{
  "normalize_top_k": true,
  "balance_bias": false,
  "router_z_loss": 0.001,
  "norm": "rmsnorm",
  "norm_eps": 1e-05,
  "tie_embeddings": false,
  "beta1": 0.9,
  "batch_tokens": 65536,
  "seq_len": 512,
  "train_tokens": 584400000,
  "steps": 8918
}
Below are experts of layer 9 (counted from 0) of a mixture-of-experts language model. Rows are named router (the router's row for the expert), down (a neuron's output weights, with its number) and show model dimensions 0-255. Each number is 128 + 32 x the weight over its row's rms, rounded and kept within 0 to 255. Numbers have three digits each.
Before each expert's rows: "comes before" lists some tokens at least twice as common just after its tokens as in all text. This comes from a sample of Wikipedia text that the model never trained on. Tokens count by the router's weight.

# expert 5
comes before: " ", " the", " a", "|", " \"", " his"
router:070118142110142144107093150123111112129130124130181112081188068140124139091171059108154104085110197169067137100178170080100153106135140148161113166158137140107188110120122118105131122097126054149137135156052157131090083142110146137185118093156111105118111082147108141154128159120163124137118161136090180197136137197145126153151145173111122121097120093095134086109150072142081097157140122180114124112144103119105096125155083155153145137096171150079085146072127193125161200170055174180141113182134192068114099090120193112171148064153154104077118165143177118152133176166094133088173121102126159105137054083075144128175114115124107160169196088145154114164129115141118129130075172116154131150134126142158175177087146111104091123113108142143106110161097158129165103141138139
down10:099081145132164134085125091193077133157201113113091127171126110135154176199144137132102111135132141162187139112126075105126103106122155151145158131099114171175054101106158133130125078110160183156159127159125097100106156133126128131090102086082116185139135117132143150167109072081115161169100125090165110133143158143101157157147144135113118134131105118171101143176127164129181217138090113134119098137080187194117189092163075143146122127126116116128073192172082132108123134158174153152098126119133124096119103145115139146127101075099070083072071188152092128100124139177123166079083155109190153152110141113092105111135092092142142043147068158058117122106158127093149143144118199120118111181098124100139154060094113150168176095149176162153162102122158106123093132155119198
down11:112097176130130106126178126115147110142121166132129124139142134158108087068119103128128147145120108107118127162143179109109128138096160133125089131168101164081121124117162118079128123154093184128144186158082103143142087095116084103110139154146091150051163178154146182057155113131188113100147144112145128158120141158085193144112094156101128079085121103127114128131087096094096151129239144121066158098143116064110105091135129152068173116138146148140112199096098171141132189137066112096163172160145111137109111100104047173096210126174182084143120130090125177106147141094134127173114149163157123111128135083094157179121153172168136124100096109095145189142174076146109113157106169149127122091057094102140150142083174198110040123112121128141110168141136171074136093148109159
down12:123139165140117097134098096133131118089170098156123086138164102175089162153184132104137175162134106132130123180151135077117102134125206165107100137139111142115129146098135110115144128061124116141157144135090138083080132160135107143122107136084122127095101131099160187101066126135135131162108150139136103150242078131106157098086151136170103064090128160160112042218143203155119145158164159104167080133105155139130153105145088080142123163117132092102185155131055152103141149166142145143062146118131123156110127108182113156092086078174196042160141127171116141143126094186128137073094117110129141081142202135130138088131131130176184142042142082143107115130153101148167136179138167146105084178130134107116108122107126081101124053119103119134111101185158147127122180131156148
down13:125121206142108077120138139107125121144189139138148151130183173171138126098091095161078120153143058138147144199167154124121101146129131102124121132161115167123118128089158165154085136166163130117188119158000151115153072159166138142128143153148170123131160109117187147150128139073118127120136095177126145143121120132130118130130177099167156169123152148073093113100158076164177111035121095173074152119165108101118142128111145104103111165116123173136128137097106135129128141140140130161114109145113033132202104126141130124090162149135120132112114212126100106167135076156143142135174144107150080150062164155161116183130161141089208164071139169140102093198150061103171103203151130148146085135062145074130094159100143088130110120098133122092151117156154148088159113124126165
down14:098153108118173154129155127092163109111112127160220194109140158159180109177079114147106071100186083139144154042094125161131169168161151115118139150155115113132096134172142104131094148111164118128130086116159103149164159143153146132116188116117174066064130132167114087139111162125085109160077089101095142161062127144148094114206167086112110166131132191115102148074114068098149103093133128177118173107184105119102103104153144152137130142141142156128099057135183106142117158089100148102161169102099147085134129176113093139110087161028128148108114175100152109107110128054141089167155091098130100120095103156149159189109109098156117154145134150190105155071102163090073134112097096141133184130150150144130113145192062114121098163105118133125114153074108094149097156093089135

# expert 2
comes before: "1", "2", "c", "al", "f", "l"
router:120101091131138160129134090149122068158139147109162165089148078159113156063084112134202116128089140163135110079163151096075108121168107129135131151112124136108168155140115142126099154055109087139124142141174149158161190138104136104184169120142085103134118139127071167128094107053150095130070156138161121143150147136153099113122121096155127171123065098147062102088134141108126117169117119139061165105118123154101085127114093127152133142112147117116142112093126102091104173140097118188087134147088190083147130150081156116118161124126137057108089070156138114111109167101144122110143124115147215126116140075132110139127104166124125139191115125197126166158114077149075124122071122095119142195250179203144171195197100098111128094135124088110121086161092119170114160172077112
down10:138119108108093100127126122158084145162104145127066153125080155126122109126139129151118083143100117127104122120152136149162059116114094137156110134094140139175105085140154164066144023113064064170130187060173153081147116111140144155131032143116153121153160154141161105088104145105059127099182101042116108137163146187127188088097114131141100114098139127134117160135148144131173161162106102114132134113118124155090150115081174127129088103144043077080141145074105089166129112127123112114137085168096080128110157149101077132196170143098124134128161141141098136205110125139146125130095061174107127163141110140146091095166163105091134129110144157136139156113142187114137152126101150142137103034112180129207135152116081068114152090097157080144140118108097190097087129151179136
down11:162123115145117160128151070161158104100089139093062110099147136175146117186134101169137110081085105148100131152137160145140068144098127093129107134145130168096139116137098193135135114098123113158166129062117153103140124232194148112156130141155099162141128112151140163075111144119116172081090122093074100158142100146057089183194143134116127100151136154173108110149142154145091138184113132118148200152151061155146113150078115151081111071158163162116135160110045108115119080116122166111103194137175162070110146180114138189150127153069139145100206143148109148188134149135141142170119105071172098154169148092167163093177119095130180120104127118139092141085134092129164194103135152139129135122184100138157143141165106104157160166159083107145125166104145143065144127111053108
down12:124116137132188086116165137179158116167075122134144096124171099111124119216095161138093161099138103113112110145127085150084158176127118102155180102092109120123133172132187145144146139113138145123114149182098094119151140155180076142148114128087134119153123153138119165144086055157094065170214143128153102099185125120146155116122136098142186131088197075178166171129156123083084144084141126095158220125114151077176123110144169126104094102107085171100140072125136158144118087090116127164137101113148161107082157150165129152127099099139138122111112027103080120058079101159110063123149132155091131096165126123095088140108125140106127139135135128056115147130113164189134081047131122114125147077158147152092166077118093118145057170100073099122127087148127075103140115128089113
down13:117135108154080128130107162142126148179140062112093162183100165127067129122216168083109148178130153115131083133115063182163167126148131125094102136130113196116119126136152197166175086125117125151118160166131137132123101095134107124125096147142161163205113129073140111137133167096102137098151123074116119107097117102091156109070102121119140097103122088095135170086161101131203214099160111158178130102143124145142104173150103140078151117106145070187162094119187087137139108133099105187141063108145144200153154129098142093173095134141084197089134200154141142116089091176097122143123138109145130101110135187206122123174108141104154145085147155113090166120096102166111138095100130063104149116130132108180098152099118142192155103078100181137137128158140087128111113120066081
down14:151113162152080161140166155192090139079140170142134099131147158096171119134148098198128123108148153128138221142108132112142094093155077138130114119125114167106142141146062117126137090115065192183136170153119147162109101119145119197082093163033095104163119129103129148076131121117062124123141131167169152124097145176142098131130127130078183139105085134113159165117146126134119108122143127131103112115091144092130185148135130169120115147115088105137120144113145119150100099121146097096144116092155172095075150142108082156082090134132130164135070181108182141055125146149143147091161095167112108135141124085113106156171114144176090135138184165059098136133205164074143095143159125076157118207097061179171145138200072178087158142117116142156149108121153112077060080166120086

# expert 3
comes before: "0", " |", "9", ",", ".", "–"
router:090142102116172176114098104143145056173129154108117104095176076140109163072115087149133129096095180159128134094136134140090162032146159204170124130167128117104133082125119180099117094114124152089179073137116209100109112124082150089136134111210107153115140145156141160172099146116166144106120164149122135148094112075145129160111117157123110166120098122189088121119154212133130111113131092128143110133119055112079130088137101137130141123101093156124090104100127132129137093159098109156099163156152204129108133095111136148130201043154091082109102100111154143131163171090121129097118101123186118079103093116080140071072069103124112137142079136139133078099168119155084147111097110086145135164114143177133190133175111055112162115134115163095121052166115078201139118149144137
down2:117052054130148128117099121118167123146163103151087084146123190107131170160114114112148147157131140162115096090100105067099176134097140160113135126154151103158123127203133108132169097090135148128081149175136142111122106141193131132078117144227118146100132155164137189155120114124157142153156100140164106139124148216151168066171136091108124123143159133137156143158099074156108091142140156100152114074098094102088148161122114126130084088126157113172157136129115154150072091109094132125139069198127176113125134080140135109156158154104096112174129159145122207155147154093136121156071207102116085166137141096149163169155121161065116107132186184138150155133114153120151127200091131165152117156159118164106116048093181157096085157133178112083147102134137099074134160202066107
down3:150071126140146194128167075130067105120068128148084101149183158127109163112165106098121111107127153113177103106138121138155092133144132124063115117174119133132112130107182139172137112131063133140039170128111117112075107113087182144067119101056165165149200131114162108128113062162135149141130170182121142151145128146106168111077134094101143166111171116115082172043155169094127111093181161136122149122088163192111149139173074109117043153106128182132119113077108150176150090163199116134150145116103175123105092106079081161089126114192080114122130157157128077160112114066095121178154132131119140114137126120153158139123058153109141100138108124154179104150149088108108100144118131095105116063137063131114137139120120103148155137065107135068116185123174156166141103130103098
down4:135084094143196170160149106141135136140132124098133131124134166129120169168132120075125137120111130175108089119155101105142132073124137138118104081201115128086102113147183091164125090125140092131173130195101093144106082134104116118138155137064142155140114136141143146128107151128096214130098094177079114116173124114167166170110165157110162129137149121098119118116120137179116148139131091181131077091139076081131124134132092104186126103101191162135119158132152165143169120179078162168146093152139129095132090185067131093109127102170197158161200117123130109129166102095078119150147250099118171114097141104162159187165128168117155070118133055115116131126165108087129056156181139144113118142053142173124069159098105163160100105215149129157130114126130078159085084146132092
down5:139146130134163116160143112109176108110128177115093126132120044082161109152137114104109132121131137162163101057153144215151119132117194109139149066119185122152085156139136102149138064159142067164167091082157027140151104121154165126130089160165105117147135120143156149108150070148124137101084169141109086108137071175079099111115071144113213098114136087098155124082129124050150136095084148142131118180115164175109147122093096179121121148183121109153179125102144124151138064153113110085138156113097187134117116124216148146122095089133093125141128055129171109143139152131119130133200124122099187170127152136109180137121161155055061124121173115117082134115104164138122147091148128148082176170096108187142147154102157092122116132144138175161120170183117129098111168153105148
down6:115122120192171143138112141187145171056110146186083128142063119094076132163081113165139129132142142095092135113161160152179153138113135134135125154151182124155181121073146128155105139118170205127138125146154143139110123142166128119134143114092126130173133163162086168122137152152184118136192198096167100134113113087098110148122102087113133123135130049108085115137169076144106098105071120108129125151106170080120087118118118088111108089114136095099121130175160132166088100155124096152181085104181141128081176123095165148108164125166054124162175078114105150177177115134206101089117175170079102101195079155129102118102104093187157097180086105122140131135155095092171173058152123133118103127071070075118103108175085113177149127141142161112176140161138136124142186162081113

# expert 7
comes before: " and", " of", ",", " in", " to", ".\n\n"
router:144118098117127133102198128087092111143184134094132173122168048109086156115136140094162122117087149111135145117149096076071158051135084153111076184125158101110104112135141121117098109143118139130156106123057128090117091097146117107124139097115101081118133107160110121158131117165179178123087117126123187089144141090097105168161136141129143147158165098204110106118196153142127086141095202162110125107106135176102090078147107164149170144118141180139072089106102155094083137156128158156122159145144220117098110115056123091173135110118108118093107139131193165125144119128123153061107124129166160091162097119069115122164062120167082144131142127155149119210099134146083117151109110153207143105118119116109189146180222086118175079134111117117172084170090115143179148150146147
down10:065156111139076115092170111103100136096133070056105101130135148170095158143149158111128098085113121088142137117124139068099115130090166134127098119102105070199160141137168105058122119140104153139126123111160153119129205153178127131137062109115121103204107153159161149116115102158134164133063148145081152180166127136169123099087163114104115127123163159118095079144098078146081202083145129108086116072120112118161122071107124080147143163106121119123128081060119116116096156087087139118141103115075193097176112154091161113141124147151156110155140031129157073161155143117150148115118105150105186131157127147092125100131091170071151165101137115180169170121108065149132073115163135156139148090174104089152130131106138184125092076093116087168114156139134143029156095112078151
down11:111104144143146141059108135120144051159128129138171122191112190175145151137155110114171152159148134175137111117108066161141160095087182169136110167050115123163131121157101150144148150138112092149165161179097088157115109182116121136120120162136140191195143103105126110139144161067107172146180120127123124066102099030120104112132169119095155146140084102091145086139104162104194160105101094084171100128131136124059142110105061107136086156169121117123086127160138169163117126149096098155150121128106145153053142145108115137122109145088084169097113168108096184147135143117108137136054123150092122184095137078113090222136164149167088120146087139125139170146092108139069101119094112073121153170133088158159153109209130088141132108154162163136154167190138095119122124198125143
down12:162082125093124123182090156118149124196126165111148142145137139093182112125051104078115151127103060146077118106148133080105136048109148167133131114131132064141206141111179081074155085081098155083144150121132109106118129198136091106143143104099127160122137134109115159143132133146146110107137137149127135126162154169145099102130069163107127121109139135137079082103105133073242105121156066129160117076126109118172129070151134115077108223089099142110113139181112101133122095101118119124096159088199171088136113144082094086108126146157119096116105138121162203112120133128115128130153144149079174082145157182151142121188149156138108164139150148203166126147194096190149105143100156165133097129159155078094109104130127091191150069134146116148179143082166082141110118141148151
down13:124124210087166156082136077178145127113089147071143122150124095140191137113147166116141122099131066148152136132103155090177163062143161098142099155137108128141173152154121147178180094103116113162146097137123142088067119125070147111110119120125122139178146113083139194093141151112109055172113153131155140123125121129126132186124108151132092172125158208176150135106141115095156192096129095111126131127140066140164117138033152155069129096137093175102151106071189130140126082153145128152150085172117145119148057063133157120148122186145144178103143138082076145135115152094155122149093128194073153128196134124163111094082162165099105150144091138127102118120137115175144085171094127128187127073129169114099185137180142069173199198151114113122145132106165128117129154126128097
down14:067067161095118146114097135135041119173131112114143186136102181096188162117168096116137134109123140139138160141133171137163123125154108156111101145127122134085164089117092147179114070175064112125166136099153076125088172110107130080154146176131115059066139117120130132215082182122141112153118142108099105120166075125119122120148169144203099141052146169088192111138151115124127178133120100117130143132105197132163148129097156125147093102196165128157098116065121106127145159077106116185156095086127095130145070074089099120155111093126150085136171132137132162125157098147089122127133154094072126183083181120112111121114174138083133085168046160159158165071133138106130133147103105114134147194096117111145113115146094164092053159136103123098107131104179107176171080122127093